From a checkpoint of a small mixture-of-experts model trained on Wikipedia.
Experts: 144 SwiGLU neurons an expert, 2 picks a token.
Below are experts of layer 12 (counted from 0) of a mixture-of-experts language model. Rows are named router (the router's row for the expert) and show model dimensions 128-191. Each number is 128 + 24 x the weight over its row's rms, rounded and kept within 0 to 255. Numbers have three digits each.
After each expert's rows: "comes before" lists some tokens at least twice as common just after its tokens as in all text. This comes from a sample of Wikipedia text that the model never trained on. Tokens count by the router's weight.

# expert 5
router:129122107112142160147114109118129160142128151119067075095095164165085118119135093096144118152098199150115073156095138102086111159092092141128147144113136114090105108103159111122194127143077104
comes before: " of", " in", " and", ".", " to", ","

# expert 1
router:128098118103121130151146122121093115124111144133143177109111134133152150103114154143119133163142159106139136128105105097136138130173148146132130116129148163130106145074116118151167141146154139
comes before: "\n", "ion", "ive", "ate", "ual", "ant"

# expert 17
router:109116157160114158129139137155146102135148101141152161152136116151122119092144150092148169149095097127141116188102115110132085081122107145084163130081132141144144117137125127104103134126134126
comes before: "ing", "er", "ed", "ers", "s", "es"

# expert 12
router:081145167145113167180150117111152143136128121151136118131157100115150153128159111153151148091114115098162159183103143103137104074140098120134131148132123111107147091107139132148106114115168117
comes before: " |", " 0", " 1", " 2", " 3", " 6"

# expert 15
router:095131091143124113154115104108122120132135106169119127139139083114074143110160123133081178124125163151140162169100078119087102132101120158127124094087134100113159113107109164144146139125088099
comes before: " |", "2", "4", "5", ",", "3"

# expert 16
router:135084145114108131092110125145144123126143087094132118130102133139142162144139159147117082109102134141160146133088121117172077092098133148172160124163105145125130123122171109091147143122134113
comes before: " the", " a", " his", "estern", " her", " an"

# expert 21
router:112134176168166130123112167121127136138134087169117129175153135109115166119127155129119140136124153167107161131145133103141100139158158109111141107098085120119132113103140118115165142161144117
comes before: "8", "9", "0", "-", "4", "6"

# expert 9
router:160105121106101112161125155165160129127136110145095118115082104138159125164136129143129075104167136156141113149135143140139110168106094113091157109135152174118112130126078100097171120136135086
comes before: " the", " a", " be", " he", " and", " been"

# expert 18
router:159129116113138106109134107114140143132099126099138123133123101163106118120152110138128159166092146136128108146162113165109112147077120107123146133121186131121149142143126104114128124155102124
comes before: "\n", " ", "==", " ==", " career", " life"

# expert 14
router:180130146151092113097085121133168144114134125129107164118126111088135077144115106154123179149127139122106134135135068141133140142156115172108173122132134171119178139151099159147119140108132111
comes before: "|", "\n", "-", "==", " was", "==="